From a checkpoint of a small mixture-of-experts model trained on Wikipedia.
Experts: 128 tanh GELU neurons an expert, 6 picks a token.
Training: a variant of SOAP for the experts, 406M tokens, 6189 steps.
Below are experts of layer 4 (counted from 0) of a mixture-of-experts language model. Rows are named router (the router's row for the expert), up (a neuron's input weights, with its number) and show model dimensions 0-255. Each number is 128 + 32 x the weight over its row's rms, rounded and kept within 0 to 255.
After each expert's rows: "mostly gets" lists some tokens that are sent to it at least half of the time. This comes from a sample of Wikipedia text that the model never trained on.

# expert 26
router [125 159 113 122 103 184 153 105 131 134 120 178  65 122 137 161 185 152  98 105 166  90 120 170 146  72  93 122 201 192 126 133  88  99 138 181 119 173  98 125  91  91  62  75 104 155 122 117 154 106 155 158 151 137 108 139  77 167 163  83 141 108 173 126 112  95 129 107 117 137 145  90  94 123 126  83 121 150 150 115 155 102 145 137  80 130 163 117 141 194 107 152 145 168 120  97 180 143 131 114  76 125 167 126 108 148  97 130 207 142  97 110 143 101 155 117 116 134  77 167 145 146 189 150 139 122  77 111 116 124 157 102 125  84  81 100 133  77  97  83 187  94 126 117 120 118 145 148 122 119 134 113 154 199  91 124 111 120 116 138 129  83 173 158 172  81 152 108 103 111 180 162  79 117 108 154 171 151  89  59  58 110 154 134 159 124 174 138  83 133 193 107 170 147 182  90 147 129  82 112 150 119 155 163 112  98 131 131  72 206 122 147 140 153 166 191 166 144  76  99 128 156  93 121 145 121 185 129 118 151 133  67 129  99 105 145 126 146 118 141 181 104  93 104 141 101 128  89 156  84 205 105 160 193 146 133]
up1 [103 149 164  90 137 135 164 164 135 105 132 133 115 161 154 128 127 114 141  81 138 118 115 108 119 135 129 123 144 102 125 131 106  58 144  75 132 168  81 163 177 202 158 139 171 162 147 157 167 176 134 103 110 162 136 101 116 138 134 130 170 122 126 123 114 174  69 106 107 141  82  99 123 118  99 177 178 120  73 141 144 133  56 142  86 140 145  83 193 122 138 144  73 178 124 139  94 144 118  50 106  97 115 137 172 142 160 116 144 121 178 141 166 163 137  85 154 183 104 151 159 189 155  98 128 140  55 134 138 135 129 113 149 108 146 145 159 163 131 196  60 155 142 136 122 152 161 111  46 149 135 175 101  83 123 131  77 124  97 100 151 158 130 204 118 130 126 118  67  85 129 164 151 155 118  94 125 123 103 141  72 108 135 138 102  97 142 119  92 151 166  62 101 163 123 183 116 123  97 101  88 115  89 157 143 112  42  85 119 111 116 149 165 130  80 179 170 188 133 109 127 156 157 161 134  70  68 117 124 167 101 172  82 125 168 121 114 126  94 156 101 117 184 130 108 140 189  95  95 146  69  86 152 165 165 158]
mostly gets: " Street", " School", " Company", "ity", " River", " Island"

# expert 44
router [ 83 105  90 110 122  90 156 103 100 163 204 146 108 109 142 107 152  92 105 145 138 108 109 166 143 111 150 143 164 164 150 163  93 101 102 155  97 109 141  46 127 102 153 119 169  93 140 112 100 102 138 205 145 109 117 137  86 116 151 164 149 173 140 100 124  88 117 116 157 133 146 177 159  66 127 101  92 154 148 130 143 102 109 151  79 173 170 162 153 139 103  93 115 176 172 135 124 131 150 159 100 149 173  89  68 183 101 139 128 117  68 171  61 144 207 107 158 125 142 138 111 163 172 110 115  55 126 123 135  72 124 116 147 153  97 124 151 117 124  75 122 111 149 153 130 137 108 104 184 153 155 167 174 172  94 114 127 105 131 147 125 163 184 196 120  78 143 137 102 128 160 155 157  86 105 166 153 155  91 147 120  88 160 100 103 159 131 131 124 114 167 117 147 108 158  90  96 179 115 136 168 119 108 133  94 124 118 175  92  77 102 190 117 129  88 178 149 157 175 133 138 158  80  78  97  96  89 147 157 190 118 116 120  75  96 105 177 144 177 150 155 168 110  52 161 172  40 103 159  91 112 169 155 134 158 160]
up3 [145 130 123  91 234 121 128 127 100  83 127 152 103 110 129 112 116 160 125 113 119 171 117 152 121 209 100 102  37  89 114 117 100 136  88 127 148  78  92  74 126 118 111 204 123 101 122 109 174 168 127 101 139 102 142 101 116 130 151 172 170 109 120 128 135 175 201 143  95  42  94 172 109 170 160 155 117 132 187  65 137 121 145 165 111 132 139 118  75 128 135 171  94 138 139  97 108 139 182 121 162 151 125 133 132 138 129 119 121 100 168 154 172  80 116 158 158  95 120  79 164 139  84 139 100 102 118 162 143 132 155 121 131 143 158 124  92 165 138 154 112  82 142 140 165  77  98 131  62 146  74 105 205 150 108 134 113 128  89  71  76 150 132 145 194 144 112  56 136  89 121 145 163 172 140 101 115  91 150 121 138 105 185  91 101 163  51 143 146 130 135 111 139 160 180 145 112 164 139 101  88 139 106 101 195 120 117 147 105 110 110  82 127 104 174  85 149 186  34  96 137 137 125 113 114 161 111  85 123 100 164 138  98 154 128 135 127 171 150 175 119 144  98 162  98 170 107 112 167 135 161  62 126 130 119 136]
mostly gets: " Born", " Location", " Coordinates", " Species", " Genus", "cast"

# expert 54
router [100  83  75 125 164  82 176  94 160 129 149 138 137  87 110 123 100  91  85 151 170  97 100 126 140 150  82  69  86 117 159 172  89  96  89 141 162  84 164 102  65 100 146 123  90  69  85 120  93  84 117 120 173  82  77 134  94 126 165  94 172 113 153  84 126 173 109  99  64  69 137 131 117 124 114 135 104 108 151 154 154 131 148 171  98 131 187 138 180 103 142 125 131 115 122  84  95  92 138 120 126  93 178 152 143 159  73 152 131 149 161  68 185 102  95 156 182 118 147 146 173 147  88 137 121  83  97 105 154  85 161 140 137 102 109 161 108 158 171 105 128 142 178 182  78 150 110 104  82 162 154 148 126 147  81  87  93 169 115 175 142  86  96 118 181  78 152 170  85 137 133 162 147  86 122  81 145 140 131  87  94  89  70 179  88 140 169 147 104 155 116  87 139 135 162  85 141 111  90 106 179  95 127 127  83 124  94 180  98 140 141 112 167  91  77 148 164 155 115  93 159 184 153  85 111 128  84 138 158 140 164 108 119 140 135  80  82  84 153 124 150 151 130  97 122 137 134  77 175  86 143  94 151 119 132 175]
up5 [164 131 150 101  58 129 160 191 166 103  67 106 154 111 151 156 163 111 114 109 167 152 148 153 148  82 136  91 147 105 148 130 156 138 165 116 159  54  91 139 112  75 127 123 139 134 122 143 113 156 141 112 107 144 152 118 128  58  68 138 144 142 148  85 133 157 164 165  91 104 166 154  95 130 190 112 194 112 135 186 138 106 135 138 114 224  98 125 108 181  91  61 173 154 150  94  75  81 162 112 111 139 144  79  96 155 135 122  99  97  91 126 151  81 111 189 113 120  69 144  67 183 164 148 121 138 101 174 163 141 164 150 135 129 173 156  72 112 180 163 157 162 121 131 139 116 122 145 154 139 110 141 159  94  95  96 137 158 142  85  89 116 129 136 162 148 148 178 102 118  90 165  73 158 164 109 102 116  55 147 182 134 103 150 121 187 110 114 102 146 151 135  63 162 168 157  88 116  95 101 113 114 211 168 123 177 108  89 124 110 153 216 119 135 148 177 110 123 164 117 102 151 146  92 138 120  73 152  85 104  83  94  66 129 130 155 137 131 129  62 106 111 112 141 137 115 141 155 131 165 118 144 113 141  94 132]
mostly gets: " an", " ·", ",", "\n ", " –", " ("

# expert 74
router [179 110 124 166 182 185 114  92 110 153  56 107 149 128 179 165 131 130 160 111 161  89 141 109 128 131 119 140 175  81  73 176 121 143 139 160 169 108 158 117 124  85  83  53 207 112 129  36  98 128  82 134 141 123 124 109  81 130 153 141 163 180 108 150  95  86 116 150 109  93 166 112  91 159 123  91 151  52 147  61 170 117  80 109 147  75 110 138 145 123  94 142 141 103 122 149 187  79 145 120  97 102 192 177 160 164 122 172 106 125  98  96 166  96  66 112 173 127 102 125 143  99 110 164 113 141 129 128 119 127 120  85 170 134 125 121 163 101 133  97 119  75 149 129 140 105 143 124 128 145 133 138 118 201  94 147 133 142  80 131 142  84 129  66 118 110 108 134 110 157 162 147 149 118 109 101 137 156 106 135 109 100  95 141 107 176 142 137  66  61 153 152 187 165 155 151 155 141 108 133 144 167 102  77 112  80 180 116  91 139 119  80 138 169 134 184 144 174  56 140  98 157 131 114 145 143  95 113 147 168 165  41 178 119 149  98  75 120 138 135 157 103 152  62 112 154 140 127 163 121 182 154 114 152 113 151]
up0 [164 166 130 142 108 133 136 146 154 152 137 150  78 146 105 164 127 171 113 153 150 118 125 113 140 129 157 125  95 127 129 131 138  90 155 100 159 134 147 125 112 141 147 180 159 133 151  73 179 158 129 103 191  66  66 135  91  64 142 140 142 103 177 165 143 113  94 108 206  98 111 143 145  81 145 105 116 127  52 217 120 103 103 112 159 137 119 108 106 124 130 142  45 164 171 107 123 152 133 121 117 102 115 145 114  71  89 110 136 136 111  79 159 126 141 153  88  96 140 145 111 135 110 119  98  63  86 158  63 176 117 205 201  75 101 144  82 126 100  95 165  67 158  66 133 165  99 188 151 203 142 108  93 101 165 164 132  29 196 116 117 132 141 136 172 124 160  39 142 114 141 148 117 116 188 142 141 144 111 109 123 165  86  98 189  78 102 144 105 100 123 153  87 143  69 138 145 109 130 121 147 139 175 104 148 115  80 118 111 100 131 113 128 146 160 101 177 182 142 133 112 174 180 149 132 132  95 127 134 118 120 136 166 131 119 144  98 156 144 128 156 124 149 141 112 167  97 173 171 127 118 151 129 125  63  98]
mostly gets: "es", "tes", "ms", " works", " areas", " health"

# expert 66
router [110 131 122 109 139 141 108  94  80 187 122 193 127 127 168 144 163  87  96  88 121 106 152 152  40 164 100  69 126 150 153 152 114 145 102 172 158  91 153 141  68 125  76 122 145 115 135 119 115 151 132 156 142  99 109  85  93 128 157 144 162 114 125  78 160  88  76  99 122 126 158 119 151 159  98  54 117 125 109 139 175  91 146 177 138 138 139 182 148 141 102 127  89 117 132 137 123  79 168 142 137 206 144 114 148 171  93 135 196 181 137  98 186  82  88 146  96 123 134 136 129 171 143 131 154 123  92 135  84 100 141 118 153  87 127 136 171 100 174  92 141 160 144  84 128 137 127 125  79 157 115 163 156 183 103 161  90 171  81 142 191  77 178 131 165 118  96  83 145 173 150 169 200 142 123  97 174 155 127 110 112 124 108 141  97 127 159 102  71  97 148 128 139 199 178 140 125  49 121  55 161  98 127 116 143 116  88  91  76  73 140 141 123 133 148 168 122 183  73 139 167 117 119 116  76 140 133 135 168 178 154  86 108  95  92  87 125 164 133 152  67 131 162 106 101  77 101 106 147 113 119 115 129 125  70 149]
up0 [133 129 123 193 105  95  83 121 145 167 151 104 105  77 113 121 157 158 132 100  73  52  74  60 131 112 173 103 154 149 130 106 151  98 154  99 164 118 126 143  37 139 115 126 137  89 145 107  81 159 110 136  74 136 139  74 129 145 119 125  88 126 139 145  88 136 205 146 137 131 129 140 127 153 161 116  90 137 160 168 144 135 106 157 158 103 106 124 102  80  87  89 139 109 140 128 164 187 136 186 135  96  98 138 136 161 113  87 118 165 113  73 112 110 146 111 139 106 135 146 138 137 112 143 125 119 140  62 140 144 155 190 134 126  62 151 111 114 115 106  85 179 140  81 147 111 137 108 104 128 114 167 148 144  70 130 110 170 149 139 139 119 158 137 196 161  96 130 179 170 121 112 141 210 127 117 125 184 129  40  66 103 134 137 102 112 149 113 118 127 140  58 149 158 101 147  96 189 144 124 131  94 116 165  94 143 103 172 158 128 159 169 109  96  78 148 134 203 116 167  67  93 128 125  92 124 158 118 129 134  98 117  91 159 207 135 142 161 100 145  89  75 107 154  65 198 168 100 157  90  83 162 164 187 160 159]
mostly gets: "t", "ss", "ts", "ot", "te", "tic"

# expert 68
router [125  84  89 134 164 113 181 102 159 128 155 142 122 108 106 149 100  77  97 157 190 108 114 122 146 159  70  85  86  87 154 162 102  88  78 123 146  57 162 102  74 111 123 146  79  65 105 117 109  71 115 125 184 106 100 118  79 156 160  87 172 108 142 109 117 143 123  96  81  80 132 124 114 138 101 149 106 150 145 153 164 158 153 170 102 144 173 141 169  73 134 174 141 132 151  86 111 105 142  89 129  99 117 171 118 151  89 131 141 150 138  87 168  99 104 165 196 111 138 117 169 140  95 172 121  72 103 111 153  88 127 125  95 144  81 160 111 148 131 123 142 116 177 173  75 158 115  78 108 193 172 163  96 155  78  84 104 136  88 170 116 101 128 106 184  84 154 158  76 139 141 140 129  72 114 103 153 126 140 108  85  90  84 173  83 126 152 104 114 188 144  96 144 121 168  85 160 108 110 104 167 116 116 110  83 108  86 194  74 136 143 135 175 104  69 139 144 170 118 106 146 172 142 121  73 120  76 138 164 135 171  94 121 100 129 101  83  67 131 119 177 150 150  85 140 155 120 109 174  83 162  77 145 139 117 175]
up0 [112 153 147 139 183 112 138 127  92 138 175 113 154 137 168 102  79  97 139 128 116 146  83  81 111 118 116  95  97 108 132 106  97  63 173 193 118 105  67 126 110 143  92 167 148 166 135  98 148 136 104 104 108 131 117 173 207 127 104 125 171 117 144 117  80  83 137 119 152 126  51 150 117 137  90 100 122 201 173 162  98 201 116 136 121 102  97 146 153  85  95 100 119 149 173 117  84 134 137  69 123  47 119 107  97 193 162 124 131 135 151 143 110 160 156 138 110 142 183 156 137 130  97 111 164 140  97 121 101 175 147 181 116  95 140  98 113 110 114 113 126 158 126 119 111  91 139 119 139  88 184 175 166  27 140 147 134  90 129 119  60 164 150 172  91 137 154 173 152 185 184 172 174 150 123 108 140 103 187 116  53 165 119 120  80 190 110 113 145 180 121 153 147 129 141 146 127 117 123 124 151  73 109 104 179  99 144 121 174 148 129 164 129 109 147  78  68 129 132 119 118 151 161  71 170 133 147 173  89 114 130 143 151 111 115  88 173 137 126 112  36 153 157  94  97 100 165  91 164 113 120 154 146 109 149  92]
mostly gets: " Sl", " sl", " syn", " conv", " Mil", " rest"

# expert 35
router [120  80  96 126 147  86 167 103 172  98 135 135 124 125 124 121 109  81 101 174 171 109 130 152 132 176  66 114  68  86 158 166  86  77  81 107 132  67 149 137 104 113 134 131  66  80 119 145 117 127 150 134 169  98  77 127  89 194 143  63 171 118 172 124 152 148 130 117  76 106 134 160 139  92  94 138 116 161 121 194 187 107 155 165 117 118 180 158 170 111 120 182  98  92  67  90  84  86  97  93 106  82 132 170 144 148  96 142 146 167 165 119 180 104 115 139 180 100 140 122 167 121 116 145 134  83 140 151 110  87 102 173 144 129  98 135 111 133 148 130 176  99 183 170  53 142 105  81  89 182 174 137 107 158  82  98 102 158 109 164 121  77  97 130 171  89 185 180  83 107 152 118 152  81 106  90 124 124 106 101  98 101  87 189  71 117 147 101  86 116 153  86 131 125 178 105 144 110 117 115 177 104 120 101  99 124  78 175  87 136 142 109 166 112  88 120 143 173 107 128 197 167 146 142 122 123  74 142 161 163 168 120 106 120 153 115  85 113 157 117 132 167 138  93  99 158  93  92 163  93 133 104 147 115 135 161]
up6 [188 102 128  98  84 116 128 150 128  92 130 113 158  88 133 157 123 131  86 110  88 127 175 176 125 105 126  64 143 118 114 151 165  93 194 161 156 129 130 190 151 135 149 117 118  99 102 193 129 181 162 138 154 100 137 118  78 166 153 140 104 183 170 156 149  82 103 147 129 135  96 124 189 163 125  97 101  97 100  88 153  98  98 152 121 153  53 142  91 136 120 140  78 123 184  72 119 155 127 116 134 105 122 132 186  81 138 192 134 151 175  95 118 114 113 154 141 125 133 157  80 109 118 126 138 148 118  98 212  67 144 102 168 113 114 121 116 129 152 114 158 134 134 130 139 119 124 164 131 116 148 109 111 130 111 174 135 107 192 139  93 138 146  98 105 102 123  87  90 127 217 113  59 191 154 114 198 121 118 133 173 149 102  49 170 157 131 140 103  66 117  37 118 161 126 159 158 155 162 140 106  96 114 173 154 137 156  72 103 110 105 143 148  94  94 130 112 150 147  95 101 137 118 160 153 130 134 132 102 112  48 142 153 140 117 150  52 160 113  88 105  90 167 114  60  59 141 170 116 147 118  93 174 182 158 117]
mostly gets: " Le", " Di", " re", " Re", " Ho", " Per"

# expert 63
router [139 120  89 185 186  68 134  97 148 200  64  67 114 121 122 156  87 115 129 168 154  98 134  94 117 186  99  99 141 114 196 190 151  82 121 173  84 104 137  87 136  68 182  79 146 100 102  80 105 103 120 197 201 107  88  74 116 183 152 133 152 154 108 110 107 172 104  88 131 103 133 122 110 124  98 121 117  95 111  94  88 110 107 133 161 144 154 166 154 101 109  67 145 216 159 104 165 102  85 166 158 112 183 181 116 134  83 156 106  67 110 170 104  77 129 144 149  69 148 125 113 149 131 110 120  90 112  97 111 132 143 131 148 133  55 152 127 131 111 100 101 131 142 128 118 130 142 137  88 174 156 132 134 148 107 114 136 112 191 147  93 125  88 134 128  97 151 104 115  88 142 156 149 126 182 167 119 114 144 112  57 124  84 151  99 107 109 121 117 126 165 129 184 145 134  82 138 107 121 137 169 124 156 145 105  97 120 202  71 177 125 139 131 160 128 205  79 151 154 117  97 142 162 105 112 161 106 150 141 157  87 106 138 151 174 108 109 116 161 142 135 177 157  86  78 146  93  87 152 124 120 143 177  93 143 176]
up1 [122 109  64 155  49  51  87 103 143 132  74 168 181  70 177 132 114 163 148 109 115 131 179  99  87 147 112 138 175 198 135 101  85 124 104 108 102 118 140  76 139 147 126 153 148 146 103 117 165 173 113  74 154 135 110  95 131 192 114 128 117 129 196  73  90 168 166 209 202 113  80 122 127 124 112 142  85 106 168 175 137 105 108 146 148 108 144  98 128 125 130 147 123 104 172 188 154 128 108 137  91 161  66  61 162 136 135  92 147 117 114 150 129 112 141 101 130 136 132 109  93 127 117  99 127 140  98 111 111 123 140 136  93 157  65 110 139 141 154 179 135 128 100 131 137  44 155 124  84 129 155 108 124 146 150 153 116 131 141 102 142 180 125 107  73 150 105 140  71 115 156 181 152 140 108 158 101 113 150 150 148 133 163 194 100  99  93  84 117 103  97 168 103 112 118 132  70  71 161 136 137  95 103 165 171 125 114 165  36 173 130  92 146 124  82 148 179 123 104  76 100  94 131 132 169 147 150 179  95 121 123 122 150  81  82 139 101 120  82 152 162 112 116  86 147 138 161  96 108 145 130 197 174  83 154 150]
mostly gets: "′", "$", " Coordinates", " ±", " Location", " Species"

# expert 12
router [156 134 100 140 164  77 173 105 180 167 158 151  92 145 141 115 173  72 138  93 119 119  92 136 142 142  90 135 127 122 165 158 122 133  70 161 150  58 142  83  86  86 132 102 169 129 153 120  90  99 138  73 162 190  97  65  93 101 162 138 150 139  82 118 120  79 151 141 141  89 170 117 122 121 121 153 145 114 149 167 156  87 113 164 147 187 139 156 148 109 123  81 104  55 113 129 115  80 173 122  83  82 140 176 186 106  95 166 116 133 166 117 174  83 123 141 138 123 115 150 158  92 120  76 167 101 225  83  73 116 152  71 132 126 150 121 135 153 135 134 122  87 175 142  98 109 125 130  92 112 143 162 149 189  90 138  84 129 149 127  93 150 108 136 166 148 208 143  88 109 137 134 170  94 138 104 139 120 135 109 168  96  96 185 141  87 151 115 119  37 189  91 134 182 168  97 119  64 136 146 138 144 125 111  81  92  81 131 136 142  84 113 146 129 106 123  98 192 142 155 175 133 177 116 126 171 103 167 158 105 147 135  80  86 140  98 170 139 137 110 109 173 128 106  62 169 135 120 115 106 156 125 161 114 161 174]
up1 [156 119 115 110 174 196 107 141 100 168 153  52 119 132 160 140 148  92 139 120 132 141 126 152 119 150 127 104 137 113 132 136 135 176 112  90 118  89 159 182 103 115 131 111 156 133 121 173 128 144  81  99  96 170 150  91 148  95 105 141 150 147  84 200 116 174  72 125 119 111 110 100  97 130 193 142 125 151  71  93 126 123 134 171 192 172  51 115 130 103 103 122 104  55 164  83 178 143  54  97 179 133  98 176  94 106 185  94 133  90  93 132 160 106 119  90 104 137  93 173 113  94  84 172 146 134 141  88 134 219 176 124 134 180 141 134 129 129 135 130 103 102 114  51  65 155 228 132 113 187 114 156 104  60 107 118 112 121 115 115 157 141 152  61 195 160 140 136 168 159 101 134 155 103 104  87 157  89 105 122 161 145 157  93 137 114 134 100  98 103 171 158 122 161 168 182 153 142 106 139 153 115 126  85 152 135 167 136 159 173 120  93 117 148  83 127 124 118 102 131 153 135 117 104 158 152 134 139 143 156 107 147 111  99 178 119 109  71 120  76  91 131 154 178 162 190 123  90  99 145 128  76 119 116 127 161]
mostly gets: "000", "00", " km", "%", "32", "35"

# expert 60
router [106  83  82 130 156  92 180  86 164 127 138 153 139 115 110 137 112  91  98 155 167 101  89 130 136 159  89  83  81 112 161 172  77  85  80 139 150  91 170 116  74  98 130 122  80  80  90 121  92  96 120 111 176  99  76 127  98 143 164 108 165 101 141  88 119 163 126 105  74  77 133 142 103 117 100 130 110 119 142 157 152 144 146 172  97 139 183 148 179 107 156 145 138 123 118  77  92  74 137 110 121  88 182 147 152 138  78 121 130 151 158  83 184  88  89 166 179 122 147 116 187 132  95 147 121  79 113 119 153  86 159 143 134 109 104 152 120 149 162 107 134 124 180 183  77 146  97 106  86 161 161 146 121 157  83  91  83 173 118 174 118  97  99 131 179  72 146 177  78 145 128 157 141  81 141  82 154 130 122  97  79  80  67 184  76 122 160 126 110 157 113  85 141 147 163  83 139 121  90 104 167  97 122 125  74 133 104 192  90 132 129 111 181  91  66 158 167 174 114 106 158 188 150  99 122 106  79 153 168 138 163 113 128 137 134  99  87  86 160 124 150 171 121  99 111 163 127  80 167  78 123  95 155 119 130 176]
up5 [189 235 104 128 159 133 132 124 116 112 105 109 159 164 136 114 140 161 145 107  80 111 119 184 180 187 143  91 117 145  91  64 150 119 164 150 130  83  97 135 163  65 120 149  91 154 160 164 151 123 128 166 120 171 157 107 135 120  30 146  86 127 134 118 160 116 136 119 143 134 130 125 105 117 139 155 159 105  93 160 122 103 160 172 136 173 150  93  78 123 152 145 133 201 150 108 150 150 161 121 124  85 136 100 128 100 157 114 142 128 143 110 148 169 105  92 125 121  73 167  63 167 155 125 154 151  65 108 153 146 186  82  71  79 139 122  91 135 129 166 166 160 128 145 141 114 156 116 158  42  74  91 168 151 144 127 117 135  98 120 121 166 102 120 118 131 100 123 129  72 128 105  73 208  84 137 181 114 135 160 103 129 106 116  90 126 170 163 109 118 164 139 123 132 127 149 138 152 113 151  77 133 117 106  91 167 122 117 122 144 103 105  82 144  65 131  83 144  71  63 136  85 179 143 157 148 132 162 116  74  78 104 171  79 125 158 194 129 175 118 108 134 126  88 183 143 132  92  96 118 130 117 110 135 196  46]
mostly gets: " an", " a", " ", " st", ".", " 1933"

# expert 70
router [104  91  76 116 175  81 180 101 166 141 131 128 121 121 114 128 117  87  98 137 165 108  95 136 136 148 109  77  82  85 129 168  93  88  66 131 173  76 172 123  77  89 123 121  93  90  78 133  95  87 128 112 168 109  76 143  77 142 161  97 173 105 138  83 112 148 128 103  81  74 166 139 126 125 101 131 110 127 147 146 169 161 149 149 102 133 183 127 169 104 153 158 141 135 103  85  96  92 148 112 135  86 156 149 147 177  78 126 124 158 132  74 173  76  82 159 167 126 145 115 178 137  77 141 131  82 131 138 148  94 150 150 117 125 117 158 118 161 150  95 133 104 178 189  70 147 114 118  89 166 148 144  99 144  76  91  75 154 112 180 110  80  93 119 188  88 144 176  77 132 132 158 146  72 113  87 150 131 119 104  89  75  71 185 101 142 187 120 101 161 122  86 156 135 169  89 145 114 121 117 171 109 131 113  78 126 101 182  88 137 118  97 174 124  67 134 170 181 101 116 153 182 130 108 113 102  75 117 164 115 166  96  87 148 135  94  73  85 150 121 139 165 137  84 120 128 121  66 163  86 136  83 161 131 104 167]
up2 [116  58 136  69 156 111 136 165 128 136  96 116 127 117 130  75  96  80  94 109 136 177  77 117 125 135 115  90 150 124 194 118 153 107 146  84  86  93 159  83 177 116 119 161 142 128 122 134 149  99 194 157  81 144 122 153 117 200 128 139  99 157 117 153 147 148 110  84 167 121 159 160  82 160 102 168  96 105 142 106 153 108 108  86 136 110 122 121 142 124 182 138 101 125 171 137 129 169 142 102  94 110 141 170  82 155 165  49 189 137 108 198  79 128 185 154  88 120 133 191 138  97 129  89 150 170 163 179  81 122 138 148 135 195 130 120 121 173  82 100 129 108 147 123 180  90  73  73 169 135 146 134 161 116 143 106 166 169 122 116 118 171 110 103  80 153 112 109 124 179  84  99 191  81 122 163 111  97 131 132 164 190 137 144 110 101 145 121 204 162 101 185 104 157  98 158 101 140 134 152  84  69  80 106  61 149 168 111 139 137 152 139 127 162 139 109  95  87  81 125 105 148 141  63 117 130 168 144 179 168 134 100 185 140 107  40 126 106 142  90 166 137 155 123 105 147 149 140 168 115 153 116 144 120 132 101]
mostly gets: " area", " building", " large", " moved", " market", " period"

# expert 61
router [116  93  92 143 153 104 177  99 153 129 125 158 117  90  88 117 104  86  92 168 158  87 109 123 131 152  91  87  58 124 165 163  91  93  88 119 162  76 178 121  97 102 122 145 110  79  90 113  89  93 129 106 170 101  82 132  82 136 164 102 179  98 172  89 129 152 118 100  83  89 119 137 106 106  84 143 107 113 132 145 163 145 155 165 111 136 182 132 174 102 134 140 140 105 103 102  70  88 131 108 115  80 164 181 157 139  85 108 134 163 168  99 189 101  96 151 171 119 134 126 183 128  93 161 136  81 107 127 148  76 132 162 149 117 104 140 107 162 166 110 145 125 176 183  68 165 111  80  87 155 160 151 107 141  83  80  88 168 106 177  99  83 120 109 180  78 160 167  86  95 132 160 144  74 137  75 142 118 125 111  88  91  86 177  84 128 149 126  99 146 124  74 148 133 166  86 140 115 110 104 180 112 110 125  76  99  93 186  81 135 119 116 179  90  67 153 174 176 119  90 151 196 159  99 128 108  78 140 147 144 170  96 125 145 138  99  75  84 162 126 146 163 127  89 132 135 115  94 176  81 133 106 150 114 114 173]
up6 [128 177 127 113  89 156 114  70 104 115  81 158 126 159  60 168 122 170 104 150 108 137 121 171 117 130  95 158  87 137 126 155 176 175 184  96  95 106  94 106 102  79 136 149 168 161 118 108 140 123 166 156 145  67 144 106 123 116  89  28  94 127 117  96  68 121 156 161 118 163 193 120 112 207 121 167 107 139 135 144 155  76 184  94 150 109 122 150 104 163 113 134 120 177  94 117 107 150 105 169 127  98 109  84  98 147  93 142 127  73 141 118  80 151  85 181 111 114 135 117 102 107 120 105 119 156  87  76 124 126 149 183 134  96 129 116 152 125 142 140 152 103 147 112  79  92 167 141 127 110  94  95  94 140 134 112  87 129 167 135 122 129 170 145  79  72  88 102 101 151 148 161 115 144 156 155 134 115 133 118 222 151 171 155 163 129 109 142 102 110 174 162 143  94 141 162 153 205 153 169 132 142 117 132 159 129 143 166  94 160 125  90 136 180 149 140  99 156 154 140 124 156  98 126 170 145 108 140  50  70  92 112 130  68 134 141 121 125 114 122 155 194 134 114 125 116 176 195 206 148 103 215 137 208 141 146]
mostly gets: " first", " B", " E", " V", " Re", " Be"

# expert 10
router [154 120 105 119 136 147 128 164 138 185 173 165  65 111 144 152 107 108  84 125 136  88 109 143  85 173  69  85 158  74 131 154 129 117 109  83 146 136 176 130  86 121  93 117 180 132 116 114  94 132  82 194 122  93 138  77 121  65 134 166 138  98 142 103 125 120 126  69 151 112 120 162 125 127  84 145 158 108 117 117 181 147  90 181 149 173 119 144 154 118 174 201  81 177 118 127  90 113 154  40  71 151 122  79 118 120 107 154 150 141  79 178 162 109 122  99  82 142 126 132 161 130 172 131 124 144 151 146 125 113 135 212 124 186  91 120 112 104  80 112 142 132 118 100  93 173  76  99 107 170 152 130 170 108 105 130 132 123  73 155 115 182 138 132 128  84 146 113 150 207 143 154 171  78 146 106 170 186 141  87 141  90 110 174  88 137 124 117 151 110 140 124 126 140 166 134 139  73 153  77 158 118 140 117 118  95 119 107 107 119 103 175 136  99 107  82 187 160 158  85 195 169 157  72 152 109  89 114 143 156 145  81  82  92 101 165 183 153 152 146 124 131  54 124 143 104  50 132 137 124 181 114 156 106 123 155]
up1 [222 139  75 128 104 152 119 200 121 163  94 137 123 170 120  89 138 139 128  60 150 113 100 145 121 127 127  95 141 142 145 126 101  94 109 122 110  73  89 128  97 158 154  98 105 100 107 135  67  77 180 101 114 103 153 123  79 175 119 161 213 116  97  98 134 123  98  96  78 154 193 167 163 103 129 140 131 157 101 144 116 117 198  94  99 133 101  95 122 105 135 153 174 170 191  88  51  92 170 139 165  58 146 102 138 145 106  92  85 145 163 156 125 129 147 100 153 100 139 105  75  88  96  98 168 133 114 128 183 117 133  87 143 126 159 121 124 177 155 101 143 153  81 138 158  95  96 136 103 105  88 134 150 106 181 103 147 142 161  98 121 109 177 121 149 168 150 162  91 130 148 176 142 127 113 151 126 145  74 193 166 127 146 150 120 181 162 168 165 164 102 160  85 105 139 160 116 115  94  94 157 119  85 203 109 125 154 113 131 143 150 129 122 148 154 135  87  87 132  78 149 127 130 117  63 136 123 102 157 144 170  90 153  67 162 156 137 169 170 138 108 172  72  79 109 136  51 172 144 118 117 160 186 115 141 111]
mostly gets: "uss", "reat", "ath", "ti", "ros", "sson"